python train.py --d_model=128 --d_shared_expert=0 --activation="swiglu" --router_score="sigmoid" --router_noise=0.3 --router_cosine_scale=14.0 --router_bias=true --lr_router=0.000287 --vocab_size=9995 --beta1=0.93 --steps=7911
Below are experts of layer 9 (counted from 0) of a mixture-of-experts language model. Rows are named router (the router's row for the expert), gate (a neuron's input weights, with its number), up (a neuron's input weights, with its number) and show model dimensions 0-127. Each number is 500 + 25 x the weight over its row's rms, rounded and kept within 0 to 999. Numbers have three digits each.
Before each expert's rows: "comes after" lists some tokens at least twice as common just before its tokens as in all text. This comes from a sample of Wikipedia text that the model never trained on. Tokens count by the router's weight.

# expert 3
comes after: " |", " in", " on", ":", " at", " from"
router:499475525497529531444499537499511465487520478513485480520509489512522521485476490501529492438529508476466508464485492476427491462525481497510468502482492477510475505488455429469478515459485540537506473560514512514490513505487542479523490536487537497502507515516524498517502472537480511472508481547524500511489519535498526521498502484509501523460456491503503460519500469538522522495474
gate18:494499460497510542498549535522508509501513491501477509548492518507495490459481525504529489505495525502507468522490438464524503441476500500502498480466473506547507496523504487497479490500509497467463493484471509461551505474448547504526493496484549543509504523488584492492506512501477509496492542472548529461502474484497484527493478473510513478512519461462528517494493480518468538518498
up18:475515499536445517522514544542497474494504507509520511491544528519520514502490482516522503513497491507465523520497493473500498516492505457466494527478555483507506529475495480509497477510478510487453502529510463484480474502464517500508494512498568499480525520489496522480480523514491485432519527472535490505484494509464474539478525434524450534501545501499561522477497484464463522468482
gate19:514492509459461500486500526483520474480529491504531436479516501483486498536489482480477529488446476488493512536463444503479494528500520521435485494505490500509501549537502521514524543486497536514505462536514485492462496501490522487500484511488524495523533522484493523486502501474542527504537498530515534510532472523485547516464528471509484445485487446473518535488501458527529474511513
up19:517480562513531508476544468522510459512479478480535464552514437510557504500504488495469521488504573482498476493472481536551529537500509513474504502486505549480536494491507452500482479494500519512484467485482506497485548503511512491456476480553524482500511543493483494462522513470478509463472531500505523484487481497482510512529535491495487474497504494517517489488505485485519501458470
gate20:493509505493498502529499517518539488497499545462470511508492512499525506520482498476533472480538489515469465492496510479523490499500539453494540541542521486522520510530454496463501540490533490528493477472472545525494508505477500535503496525478487490446533529448480453484496467531477527536514471453480507527510519525513513523488497449481485532510528499455458505478487471531480538479476
up20:566492491467503505520493523490498495497475506495508533477498515501513472475532558461487537549488466489447482512464500457522515482493519476503499487520484477517526528518504506463510508501499541500481510478522494496492498501505486494482509479451575508494451486467501474483508538521518510458468519493522509516484559488497508463505484466490512517478531481478552494501500468531559465518541
gate21:492489454549509531529505525524507472495491516528483480497482548491520505489500493529485495527479500483512547489493496498498488478486521512491465530464498484471540502505498478487501453466459505505499458474539506543452454530477474472436511494512495475526493517524539491524508526537493511509564465496486506498476555511512511473481447499534488507529519482513500497486545495490488560482479
up21:473495518522524519501506508535483499456506498533517492476527508491493488533505486504513501482508500489547502497462517471503539518457473494498484527486460459497543516460533451544513495461519531497503512515492500543504511503452500495518472496468521470545497504507526438497473557539465528533516483482523474528516499484510482513471487518477471492458470512519565513458465485493493536492486
gate22:463495528512510505531519516455535519492488479501502496507476531498482523492494513477499556468501490501471558482508535506483469488487483485486525537532481449505465525491447487477485530483504510460518463541504549529527495543544533547520494473518518506490523535446502508505502492454505476504490520502509510529455492497488466493523490495497500511506439499547456521485521499484464473517477
up22:522504510488472476491493490514462522529469558509489458457489503541484528511515521488488447479448479507541473526474476478577543512455492533456478490518511477486475493502533482500523516546494494495541509488509482493447492499515483525542492530492507489478503497504512447523501504525514503504491472501490483508542539546481505457493514499500486483498522501516465496526476507509555507515470
gate23:529485463539502500479531516516471451471553509493490532546507534514491466504497474493502527497533487478484520480465477554511522441506522470510490482521491513473500497495514441491564487494497502484507530507526507489528515459479498507533461517480497467483474489493491488476523474494486517503525531516496510559489483514513523518496445478499513503465489473479537496509500461493565554490508
up23:475487524489541505524486474511529505487473518547470499518498467499520512504506528448517509501462539512490512490483486504488528526509515539509477510489471474499519524474545534469459478511503511523505511549543459473478486483502487541477519474506518550500526502528524462491481479506523486493527526491482435480491525494516455461525514474492460487470525509489501471490459544483523471561471
gate24:499514476481501500511497495493520506507540459503535503513514543523485491442473510480493525536532504478510472505474515542493500505521492509500474493533541544512509471526485505469481452529573499497507461513503514524523508531533530510501483508511455495465496521516440471534488452507506483510498498529483490483505489493463483484495527522450441491512514490534486442533494503484504543459465
up24:488527487518478496499495462479455550514536458506489503516472489505457500519493478523482525555511493460475495480496481475503487487538478509513476503515465521489537494493510545492438515481484503497522523544511474503523492485459516502490508524503526488528510508523567490473470503522493510539581487465542510468519515465460492517476485501497466486473473484507537505534486463536501516518512
gate25:492548457532487503457493482506482522442540479512480498496476507474537523479530494497508536492480524499455535484455495491446492509467504494520512489499529495502505503495482502459511502507472538506477519549532510484538492487450479487485489527480541530461519452475524484508494486488505535510477526484428507534532504515500472522497498518536551517510522495511494523455491471511527518536498
up25:527522440497472494521513450541514479515502490505483509451485514453515546443510508508516493474526505490472540460473484514504514499515457476528524449522518506519536506503512475487475483478488456489485515521462476504542528497511507521506464499493527503556464473526531498523510486525487542527499467498492488506527503503495509472517535523486520508500471514535550461548490479470494513465479
gate26:510533469515478528500463503474485508524495482498507470510492492467490516539528474499525537489491539548515524466510563525507502466476483432502467521481517527483453450458515500543521478471524486497456529508486477491519454527504503473500490527509468517476516513514456509496567481517540492510490516549470482514506493497491484521496505515554510474469480477506508496491509491514529483479534
up26:448541526522479513500510514523530484481482533571516508497527472496469540511504493446441493494508474517461458511496483514463473493532467459482542503506547487516475491508493485459481513475476514489484471521472456478539491509498511510483475499506502499469543481522518504479528531522502491493480546493549492510495508491513502480550525529509454499493506522505546509448505521495500485523522
gate27:482507528547516510540500494527525440466495523488510462510476504476486509534538539557495499507498508496521491480459555501532476468493503458509484504448478495484480473531527500510485492472437505514494496491502527508542469484479481480513462503499472522499520542492544504516496502508503481533489506555489510471493446517487510484534492517504510480524436464536528481514468503515532498491499
up27:474485522511503522481476456476493503552506508520450555520463486522492496500478495454492499487513488477473498491524504497535464525508465531471541474541537474514492478461553504479536509507524501487504459446484489490474518500470511503529502474488464498491486512529458506523509502503463519496505525460500486519488551529518515507501526520507530514522526528469521510447495508487497570457506
gate28:503442491515464522495498520474475490498539454522491466499458483551469511481505526462538529529500477502509518529520519498511472513491510542473515505500449494468478521457522500475497464487494530495479496513483470509509473508508474496570474499484477488595548513515483475527530506490493488527514465496489491535518489479502486474490511484447545524514488515523522528495504499530505507496503
up28:526484559448511546545489505521491521509439535500484535517525515477513495464471495510484514509496512523496490508496549479459515507488495521489501513535486491471513486454476472557508518470459507489492507513488544533504480498507530489503487519505481455515544548490488476518452488483510518485483511517568514496519462534474461472507527455496489471505497501525516471509497489452486480486514
gate29:540472512480484506490513468549515512492524507506502507522508508447529488525509532519483526511481484555472472503503478483487509509503463479519461481476484512497469492513488502440538492487454495493542524479504477509499532491533484495475493537499492515466448545513496473538460475508522457489497497475519536498536486497522520569498461478496492493492477519484573517482503473538508486541504
up29:506482471478468520479491532503502506515549499504432576524479476528505513466489517528509500500449513487551523506472480510538482478513504505484467451500517524509497495528508526484493523464506466492495453491546477522557519487480501473524493484503495490489459507467484486501506511539562468507527502497500519509483476513491496499491487517493494503520493493451544496495436489541549508498521
gate30:510493495485517594480528476489535469502507464538501496488507485458502535516496526511480525498462501527480546498570521485502547484514484489522472526498502452479482504490516476495494478496500518471510540536510462512502477489479474483490461508499559514503474503483475517531459504525491510524538496513527516495533545498500484498525507459483457433470512498487497486501510512472501503496455
up30:541502517500493477508520533464475538498499520505509485492521513511495500452517497470477488504556500512534513530476490487512465507530537499508478508512536538517490495464465514473496523560525491509470493472495509540437495514506554521450541486484435544498495516477466495480548486513489511484473447538489522491504517487505516517487495506507522530495506481486494478496521461459458466470504
gate31:476510494507526471505528539491501493521517489457504480520543514500559524486527460477500505481437522497525481465511469462551512519505519518510495470494446542517452485506517466477533520430518486541523509523479497482476525503492521524521447493507509532499491473499488521502498484499510500486496517513472475512485492492504525540455456489521538463487531520506537486517483471488495529524464
up31:443500485535478491453489460485506466510505531505475554498449506489498524501492497540480503470430490522547510472520472473537500483502469521483478473472528531523501540512513484517528483490493477446498515462514523515450497485488503487505472496476498480477484496504519508482472501505513484472537525523518485526506479489494496498507570503537531500510516514522564502487547524486513520538512
gate32:461462514520530464475560511529517512509497523511464494484476486512529466504509539473506485500489540512541487501526517512502489489505490503519482475452470480492481495551469545498522510507453510501481509499539474490495504473523493478427517544514489509488489513474495492490485508498539513495475495499469481495445522481483523498503506589527501507465531502498491488529493478521523532535442
up32:491500520520543522550477489446504485494507517546523476492512518522479529499532577505503481461471480511499544456517513486507500509514482508490502503507482506543506477482537483511551516502496492527507481492466461498505450464515488533517472482497497526519486479498527480460493518490469515511517443487506501467481514481505431503497493499454498512494471582537488481492494517520518474508504
gate33:488515535433487508511464504457532478482495500538505467510496497490546505516453538486532531453547518540503478484500523507500478442512501510489483462501519514482461485497513481450494459498528471474500474485478469551502516522488489501532514476497520477540530525532491491506488442543499482489484492506459504508532551474494487527539514503500502538516500488496553504532500480497496515501501
up33:539483520504449477499541521486442434502500534508500516536503527444471496509455487512542475492499508530507501489525510524522518460499512499514537470467516492526488467517448487497503455507508507489493506491448524519523509504489478500487492462525513474491478482582496493508477506548536530485521474533499476499510499507503527479522509538465496464470494485499523499516544498468534506499487
gate34:481495507517507493497516492507493522513528526518493490522498482535486495531525499537514499502510524525479495518493493536491507519500454490482512540491510475513504470486470478476499507543486482507518541518485513524507524462522511527464495497506536526520503529488513518473497503487453466529471436473485492509478534449531495533548481499499558531501459448478523466481490423524474431484478
up34:545485529497511492499498527519499524518544550506446502475464516512505499491488465477485496527505506518527490488495525499478525478511525474507480441485499512499540460496530517508529498530476492504537485543459505490496523469525470493491492479531501574490509485477527429513510475460475523518532478495510504500496523491457513469508530481504519509540524499464442461520477465533485510493473

# expert 2
comes after: " |", " ", " 0", "|", " 1", " 2"
router:528460525485533504501516499438498541525533506470504491531465515488508518521491507535469494509497503504497532518470502534514513513478498504505508497473470447505485503547454519487501484496511517525527501489467508504502493493501469486518486499496504505456515479478480500483479446510485525531515523464522497519551514481491472452524462419502502530463522483435549519470493465508535501462485
gate18:496500509490549547492527473484448478523522476525514510459495540461492493499509458516461507496536516471459563482509510507503526544489498512464484507506479498531445490486464500476532507491527500536475511544497513505513488521480479463495480542518491523479517487513503522490556487493526509483524472456535494483548491495490528487485489462529464466527530514483497472515470523453520488518496
up18:501510460451511477518485503506514510536518548487507534546470498503502489515500459445477481501495527509514481510482464552565500519498518499479499510457482493502508505505478488502529491446500465536485541482483496457513465527524515466486499483479526479480515527571488470494502490532512503466488494507500517531480471503517516525465466459496504519521498529507524444550499503467510524537503
gate19:508479481490544466508517499512502484517522478528491501478499500538536503520482454515516501492460472498489518475477469497508494498481458535510507502541461475498525516490477511495442474493519516509541476488484525477499514501486520504513489491528534473493496488483479478464468451553502433515542559533501512505550529485537545549498515465522504454502523493496491526482511548484512483475470
up19:500488497526483525556512501492505500484518503472473468489468482466552489511483525560445477452498528477509463495534477515482498499530512514509513497493510514432456478448539475491471487480483528494513495511532514523544523515505490470524535493487493462519538490463460484513510472520462544544496505520513522505475509495464504491513496538516507497511458510513529531495461506514548497488487
gate20:514485497496490489498539438463551528555476475431552514506482470490614494459496505487464523483479519499534510514509508493509480489508490496505469473503488528517526510481484499474520466513503501490527493521513458507497506483512514512472499506472493522481508507496508502508520531504529536494463486479504487527517486456514479514504502476489487503480477493484506538482490532494472572487535
up20:506485462490502510497505437473487531510492485478508514490516468490582498492507517501512469505495512485529493530546525478479491470471538480494499484508465525506508523473468499468484481545544509492519566506479476475460461493504514530496500503481513507504527497523493514535484509493508530488495512482511496533503483470550457524481501503471494512499480446502536531484474514528458519465577
gate21:497482479557502536471481514496505494513521485497487485505466520536541483521482454546528485520485485493505482492476518513511498510487523511466480503487458484499463466499544513485540474498516509534523489512488485486498467510493534496536444480509471509568506516510496498492511492473498520544494498509501450518521503516519527467494484539529525524469567460469478481477493503556491438479471
up21:504519482547503451448530462487537485503497509461532488515510502464520483492484516466493502513510481475475540493430510574468480518470472498525505479510515494507523497485505505459496490534524509513476481551530505521479482481466504509566493495460495551492483513534526474507531451529510504495490508536533498487531507523532514478515496489481480504472501487490458463533494484518527486502519
gate22:523428481515522475519452514515508507510521469528534506513474477502476484536525508501493506494556499521498501518475523494452482523542493531528479502543468486493476487559499525462504510475520515511513546479521463500475502526485469524516479532453496477427499479493499517499501463480508495519536526535496521531456469483473489516496524509472488485502487483495544507455488510545494501512475
up22:529568493503500504485526457486526465521447512500456514522512529489506493465499478473513538499448499492509493500509503458554496440484494496461493500474535515536516519438559486542550492492529505476456499559495507502525474503494500481471507492498501539537501508516462491513521501471489500477495488497507501484535508507534521464520509486495515513519527502483467474507517472463486493491530
gate23:514464525512517504539516488500469499462540466502553497465503452522505517524521506501469473496543513438497480517471503489535514502462536505508488539484489507532500534512512529489534531495526480509508505488508496446521503481514493470448503495535520462485487462527487483457511518529483502522560480470480480535537521490456521543494470492541462492478483520494484476461512510498509487516480
up23:465485453510488533463524489475541510541475511509512542504520536492494487509450512482519530549490482491497530515497540536537484436511461478492487438480476481455534493492541509473492515495488505465489523476517513499481476503526525532530522505451486489537511494477528492473536462500501473540529499493507476471472458502464476511494509499491513506535517507511527525543510532484508487478491
gate24:507510495487501523510515468442530487503536496458507512512518474525548507494489474516476475494521532529504519511511497510512477453471469511499502504447476478520496477515473514488500523499469475544518469498467481515505534518530529486508506466488536477443552575463479524476536490522533531494480501500458483511508488514512472498503458478494478511488524479468530537491500526549543480471504
up24:517464503532494472497511508540499523524501539507506458468518454499449528521543462492501463503512502485518484465504462488511534519506509481529475531489530520494493495515521504531481447489509500507505503541502516494481446495517489509525511503463508482559511443479511527480502513467478464527541468558499503485483490520462532541480494509500505443537486466499520466511475543515494482517490
gate25:449484510548534491500553493484527468505513503521484462521488525458522527538480530513499507518507464471538475542452496536476511512507468517483516480500492542501494485489518489494499508486502501574512431483480512488514491496503473527499484520539500481494508526486556481519474499513504465516455493525504512445494468484515469503487481463521549509475477475481528525492474498502509552495489
up25:483532496488585517493507519523522480555460479540502450531461515487532489507493470458496465532498527562513515500503518513565500466499493489550523479491471520533516515530483532475486512483504478521509506473515522476540490524508522483491461491509494482492470496492493477472514504506481510465480501496526494473469483475510462503502541517504458465486483523477529471502495461494514538486484
gate26:518503492456525517481501542519532503519484514518506491498500490533515528532474540472517490507462528505509482448450495502527474501497518468489469505494490476500469492496500510560451491489548468487475534500444514461539565494523518527527473493475519494481473529494508451536526474523485535523492522481520525508528508473540485482498505468520460520463497524487471461510509466505500513480502
up26:504498546493525501513481481504475504503483513499514514487493488515454482516519539496468534459561465499495505516491474511480470484496483508482515466508525488506491508542491496492491505497478497525494523498501484544527488462508521524435529490473468559532516530504526508529478510502480489477561511507500460522441539463496465549459517553528452499491485486529514513515504483499484507476443
gate27:512495510491555490543492523502498514545479514487484519480504495426596492498438506525470500477520506477536493478535519526471491518485545504529496508502496511475505526536453526477467514481527507527536508537507529473493494493495490538504509505547489466493502504496482515472440511499511470488488508481494524496498526501520467479521493478477484498474459537465467495480520479485471494517491
up27:512510488490480472491496516510497466473521496520503500479505505533477504538481499525522521436466512530560499491480505465506516482485473554490492533507498471493502498480504476498479479496530494467485470498471476499488449502461500476572510484476475476554502495527502508527482547503528515481488552513470477508517528519539545520513547520496497516451510466540512477528486477508539482460487
gate28:528551491521479474478479500507485533444502501541465545468474527509556511507496530475512514495459590526519510532538528467481478495489463498512490521490487490475479487538454479501494520494483461471503514455512494521481500484475478465463513521546512531451515528488506522506512463528521494551497497463499502496546514486503500477518489524480506499507497484484514475490514491513495481525486
up28:508510503506488466511490500543511523512481515504466467530495540481514480529529507519511486525507471494431468513525515483502489522499483471456489485453484491516507493518511527502563519447504500490501478484493480496473493509569475524507522510516489530480462510501492486478481505477461501475489523546506510552447527495519476475514490502475482496457499543493528503546485563519549486509465
gate29:463500524488525492492494537525489482481529463504514459564488543499496518581500507494493493490502491488468510515524509479476490531487482547509497509455455534493523473501463593481504502508500460541527480474450491529473452508496522490512500516516523498499486525472512524489508469522482491474512468525494480511513491514468487503500522512498516482468468473509489489532488522474549480530491
up29:541478506505504489495507507477464463497478484502498476522515507489524486499506493527482526483484517509541507477469508463523469504516516526529542534496473506530451502453527507505459503522460474560496549463514491523488444505561510513513525474523491551497465534496499490511542450474502513482530512456501534463464495471516493506509528534540497469483502479472489509473504474512471520524492
gate30:496462531470530481550523468480528483511497476469487513510504527507576520490537525538513566502531503500500443506505475473494524530474499455538498521483492492512519472484501483498496511475497496509478448538478523512506516476542506454461541503507458524514494506521458486465495498507512471481500538484483529486507474475502475460500506477472517511456512540505505522512490527478541513485481
up30:485513542492517512518546483489463488474500521514513490534486460526507494509520518477442500472523493453493531532490526505487546524479448497502454480429474505544456511525519508489516493555473480549462501495500485495485492509496460502524527480472517508485512470489501542463524476479498462499519494539461523540511510507508514539502490528488502526491489482529523491473519548495511471473495
gate31:509502461531472514512523495488511547498515500532496462515472496533578490442464491517524504432491514493520516505458503499503501485532484479489478479501487514510494482489469511485501521543519503515484474430516473470518493523557490493482513511515498512469497498521480534517506461501506493496538487502471476524493487488449444506508452495492481506513528478531524541526509486519500553531527
up31:477506485482483510484511501546485529467485556512490491509501495507509479469467517462536512492494524528503529506510515533482493523491527486484496514511496503468517459466588535511477506484514480495472528522485479501511497516520529512472535451516524507491486496496507477492496508536525474498464546458470548489500498433464504503527502496481466474529461487490497475486505467481582511516523
gate32:512569534493501481511522527521519487501509468507514525531497454495541466474513454539518478536502491517488484507480519467470483528484486463503505499511511492522506521487532536443458500529508525516497493464525492482505513486442499510506498478497453545491493535448515466509521474485501478517489487479524485510536522498498480529524542439506509473476499530538513483515460495497499450541489
up32:501501486529506516500449459472487476492505499541510504555527478465534489487530489477538499469503494536515505505511507501501498560513532503503526507514491522501427526522503526536490494517491469493503528460500468483488469490488464516519494511481527508434534486477495514527466444512513460491516526507508511534530497505492516450485450530541476491465533481463481540488508517486470517516503
gate33:520484525457480483541504502555546527513511483490473557510484513475521500483500499530467531477511474477490498548487531458484481521464488502482504508478520499470472549448535484531511552502541492514533478481481510518494522474481528515458495510549536520532457521526508498498480446481480510526458519473508470488517497507462507507498513521516480491505479474499522474513452516510506472484474
up33:492529499512525545498480486468515466473507511478453508536507551493497461482543505480556472478488496512453477501472539490521488542516529475488529500503516465498472506526518467429533461513538490511475472527502567503504474486466506483490523523500453512508490515505485494532494480527468461516480525488472497480490505487531497522484518492540516475500504508480520465533541490526537502505483
gate34:516510458490513481482504471509521552524463492474483503520483444517571517491508501501523535474470489508529467533479525480511477526467476488483473477490504486516519495536515494545549519498472484478485494494520478504462513508481470543517514497489474513466496518509468496541464506490498484458503555477522493492509490542492498505473522525547519494455513467541493491466535478491518567490499
up34:504516472508485469509490471515504469505509517481482460536501474499506503523497508526503534489473471549518504513514472492474456515534513504533503530542521543497510497480528542488523490470487520464516522469489500496445474548438512500553510514497521498484493553496459491507531493525473515445505475514495461542505468488544460513519527491454463535496497480498489483508478477540509489473522

# expert 0
comes after: "\n", ".", "==", "===", " =", " =="
router:541470516512478504513532480534512481521514539480507477471498483502595476468542499483513487481465493479503507522463460516476492425538489469499490494503507520472490486506527487494480490511481496468478522448442485510466490474513464491462542487483471521449489512527539479499499489477515485507500526469535504513522489535477497465507497530528511470480533509509492480500497511505495534522474
gate18:498518559518508483495532499508520488517512560511510454474463486457559496445504481485505479512500476490487487507488470492467482504524489526507471469497516500492508483478474553510458468470501513487475527512492549531478536525485496493496525491504481522500487540457475502559515475500450503538483485504515480552508508520503496470527465483528490491491511484488460491545499516523507546482548
up18:484482493493460428520519494434518535493504424468482509491472483539508530499512520493512533482472485531498483473517473491501510544505516539474545505499526497529480502489487462475526503516495483535494508464476447503531551472547474504506502491472481505512475479541536510510486491488509482478541518531540522500494464505510491511511552502499492502541513518465501518485505483460496494526500
gate19:515475505502494481523483547498474485451537537486522531527489496492512429543524577503481487483495503526491484488490500516509534482509520504454514489493463520514506461488485489488534524467518499503512518506479496513519507490489520531480527522533527499444524485503462486469486526522464472547457488486499462477488508532497543484463499495528512483486475519457492513532517522527481529503437
up19:506492522476495478468494515510582482524509460491497516470480506503525534481486507517454527537529530462456485555533483505509511522490489510512509497498513514484505495497518478533478487484528519528513476503461492509475493534474493487540473486464487535481436525475511489488446517530518557469470525473511523528527472467512496520502517472451483475504523493487514478504488521472521550481511
gate20:499505523488519492518508503521500445497498488468507462487463449536519542500500521518496555515488486448502508507484436518538506491504524531501503503497531461503457479506482497484500510546449479520489476481495501536494532527496495473484510482524479556514470481458531542444505514496495469526551502489505475514488514559492485469493527528471494533475522489515502519517531505489464469501519
up20:471529514525512488471554479488493507473526434463526489476541498502498467512520480501526502496535509494489495464496519519501479505477478508526478491540528476494546491474521503499456490538481504500444500498523499507479458521521458515496469460496514492477496476550466457477503506539477487529488499557507507551517470505472484448501495492486544526524528527540549496521488492487517509502514
gate21:502493483518485528527537526494499531536486494469464510499498477537516470456526531510527540501508497465480504493495468510525490475512487527566509454485526488506473510505499508532449546511492526497516465524471491536473516502503514503503485484495526519488486521458458533450507461456464486517473497514499494505532524486470539519500457474531496500498513503441490502485503488462493570534510
up21:479499447469470538466455470483531444519488511472516484494532490500511486553514489522519483502532520485513450524464504480500509545485537501508461509472454505478523488528518443500502515520522495529525475492483484489524513500501530478539489516506471432498544528474528501509518498505503516501484506494476504500544565472492523525459533479488505469494495498514483489544491511497482504512542
gate22:551497460481529481490499516464468545494502525530497515480499499495464545506475468495516543499527481497497519503492483485481497498505459517445497550487457528481543505522540473476497482525503484529495471492485494482558496505489492528513459488530507493509487541522507513536477508490517491515509533522463486497466556508515491479491473488538518467552451513473452481509475486502530542479470
up22:474508471513488500489520462507471499476488526481521475542473496533511520458470483482531437540502531522509474518514501492472500492453494520503505533493482499477549508508470505536512503502525504545487573478479474520522504502509565500496490523493536496538482486516463428498479521477513513520486504509484519503497528498489521472473487462486489495450529499456493473514521507507483567505514
gate23:520517551481493457484511492514467498503463530444501470503522507535565481492501485465492531464484470472501494504474490510541510519513503459501520503464537547526474510545515478531481512478479502517552486527516450514531480507487502495494499504478484473450504490483487491494538502524484533492455499519501474478535489515482500510557498490524489490488502574507493490499499506489493504548447
up23:484520527469479466516482490547502487503480527486530415494497477535537492497475468528518478491456484490516515523492492474519508483497427517497514501493526533515493515540533460477502479516474494505512494506482467506498430532500484540516481465530503506438526502535497493513512532535495528481478500538489445511496481485519490481538486498565492494515514526511502538518504489494510499493502
gate24:481538512473473547489483513552534512515513469514522505495462505479542513472504482553461478506505477499499457507521477445490521491508483464511492472491504532491514531526500505543501500530494490529534488525481450526475518518515454504462490490510497560501529480507503503492510501504477512513514539483452513514470550519559483515492504503434490484514500479480487461472476526468520498510471
up24:495521493515508481523503486447488480468471493491503493495510481503557472514449503533476490507465488465522519469532542493536513528504492504498490465506470505508542487476499488501445527513500529515502501513512475505498538507459460525501520481510504496523489526463488498505480510491487492475436489488484497550556536512466517501503533475512503471500553497469559481566488459545496513527503
gate25:508490496525510499522520503510520482508478505503521416540514543506532473495488505523541445520513464494463459489466507519512465482506478532551524519509505477538492492486487517520488496490474501453512525473537509496524532469486534468466496487463491499521485448468553508528475464503487490511539505477471488511533512440516512499493531525478497470480530511503505500517533493460515530522491
up25:519485516498501498490500501479486531534483532494471519555501504494473459488552498530522446534487455485500479541506514472494491540513513465505478487527484491494525508510462507482512518490531495505484482530484476503483483456468508510529490546545494497495495488521512544485496508448540521499506545523533492473506444474522555488460532501512470478476455529526514495494504456512482517445500
gate26:503476525492465508510496483488488500501488519508477472503487492529543511535550503485478523504539586505483543483487525517456495500541509533513520485528479533465497482536472465488503501493518472469543472457491483530488496494482488479553516500518516517480476536476522530488480518491472494463481459484516455517536499522493477471525478512485521509515496496448523545499464441507519490491511
up26:461504504533530519539507534463504536573518567538498465443515534545472475497468534495453481528506442512510470475500500534517519488506533472497469511489527520529508509498514512486466489482508523497477494529484513479476550544493504498472485464491499505462478509529507500505482482500527516464454529492501526494465486497489489500507460483485489507521511469507476473488505545498521494488485
gate27:468527520504496523517478490513506539515450514520511504483502545510555490416507453493531584500506490542491501451504507512492531478494526473516503486515493498504468497524508505507470536487509476490520498506491496476475528486530487463488481488497455489442507512533513480458536500553517515498523485469507539490468469479502479478520486500524507530451506506495464472484524504508515520528495
up27:476461495471518467486523486536464468489530500499516545498506534522560502477476470486501503477529495479483483552482477490516498512502517485534481507461524519481479497517490477510526483502526478501523545505507491520455484473511491475500533517468478496493543539527484486509545468511486476548487451454481463540526519498483470495522506530512502555464490485465525505468521458545527507516513
gate28:507538508478480527524466493534478518459508492513514478499523510501511505535504487494500497529465493441468490515513516504496495489542540509474495501533505485532492492519464517487496577521462517567474535528493526521490433516472471503491493488524534459496502509523511525486542513504506461503502489517458510490533472489465495455452512478500476458504498513456534506499474471524542490497485
up28:455483489507518534485525500498528530453487477490503497476499492485500548506516495489500543500449500492534539512527481514523472503480544510515547503497525485514518496502500489504539512488507506449479504543554473461437538478504511511491509486493478455486489528499493516536481473479496480480484447494520495532495548476524526505532466512508522440460482514507489499506499506506457467561495
gate29:577505470483502519507499495485471488552509517488542466505519546525536547488549475469469463495473485486490523472472512512535501506488463497500475520492519482518524462499536502478502470532493545484445535484482474466480465492444501509509477518510495483533512449517508457492528471525512511506490517479516529528533501505477492485472510492543485531490502493524548488478498516517483505479489
up29:491521491550484544484466458525515491460499491478504461542487526507480481536488500498505532503525515510463501524485469495539488515510466494489523516494540527472468515492568477492532485530482525517495473446511510513499474506486505481453492539494529490470486513441520508500515492488457459550569527505510544493467490471501480455513508487497489493469495501520509519478508519484488523519535
gate30:480491547554522509512476507505496515474514521469456467490488539523517486539533441512515514494511485497557513475469510497491519488512532516524459456511512466490507481480487519520512470456476498465549485503499497494524492512483509495465512578508479521529486518476498490519507528489554526477479464485498500500519469497490502467495484512464495482456517466474490548502510546544489508512468
up30:472523575516531454451517513518512507486532521487493520464490495495523529492496489459528505487475467523493514480515509521503470473490476494495521480458533513443452508495507507521470505520500540456489538462510534505510482484518509511489518522528519520519511474483539482527529520536507474469478470501523534509521483514474460505498514496452492545515508495531525437466503471480513498512459
gate31:534484523524492472510506502497440474493522547439529499510483482503537525473451467500503513511473491509450517499479519521512501526500503454496533514527490482496536533501496531488570570547527517473501520495517504499510520486512457504462518508472447498512487463521498498509455527530499497504491503536492469486503490500492552525477513505495478474492479502478526462489483473469484533511481
up31:487482528526496505505497482536486492468527535503486464477493479485497508490493510514472485522507500478492517502506494526449472532529489484503529490503495471507505528528482540501523487469467480497483520469488517488522463547501514527483522471511522469483499487453509541567447514499467546562484469505519514511492521516466458443471442503508522477513533502474538538549492502497513474530511
gate32:549547538511518516534509531503486504481524528505522510463493495481522542468477520517537535482440526490514479526513494483447528473533512512458512513504497512492459489474497460503464492429517477523526509475476523467484484465500500522458480526532503518497455527536487492472490494490503516486506457472516522504514520458523481478537497479518505541480504479496518510469509497486516470551505
up32:482480491480507488467501506470489515495501525487467495504520539512526507477509485513519486493494503499553468498504521484515497477464514554524489469488525498480523493524503505549514502500534522499487489533494464533481461491473522523511504518493498490517477517470530463552494462512521523515437520489480512534468471457476482473553548480497492469535504489447472519520499564538512444468512
gate33:536486481513470528507517514495488497555464524498492516484486511494556499438497459461504505497466504482495491487489475451494502489487522502488522507526505513475489480499516498480502514497499504509493549510506522561505483440439480495483518506502528533497512525508473509496536467453489488486506522449520497487511499484495522532493538479550555483524492548467462538482485482505469552517529
up33:517468500480494448511509480458468505468529498505489478500448498537495526511480515537473451503475508493485516493490540484537495476454513549519416469477520534512504520503491509483503478485500492484494464497489460504527509518565507482505467492486495484519490478508496563525523519519527465525486544533504526540502517515545497516517523482467469495469478501537500518527522487496528486492488
gate34:515491494524488468508491486483492492577494513500487458486467515541541473515480536513520455503488473490491456484441483495465515495480504489505518516517482515483426493484510509540523498500502502497465509486483487519569443482542512507521494464481490479486494524499550505489469516511485479531500505501505440524516517487466527479537525523518542507508516493510494510553503498513510549500480
up34:517456536467466542516508552490452502522511531460487492495486491541524494492477497496482479487484472494493459533459488491472513486481475515509499533582492483482494465497513518497539478510483545489510513514502510546550503493484528487509474494477491471485501505509545508485467543509512477513458505441488454520513524458475501510536541552517478482507497518515514533498475475503500505495521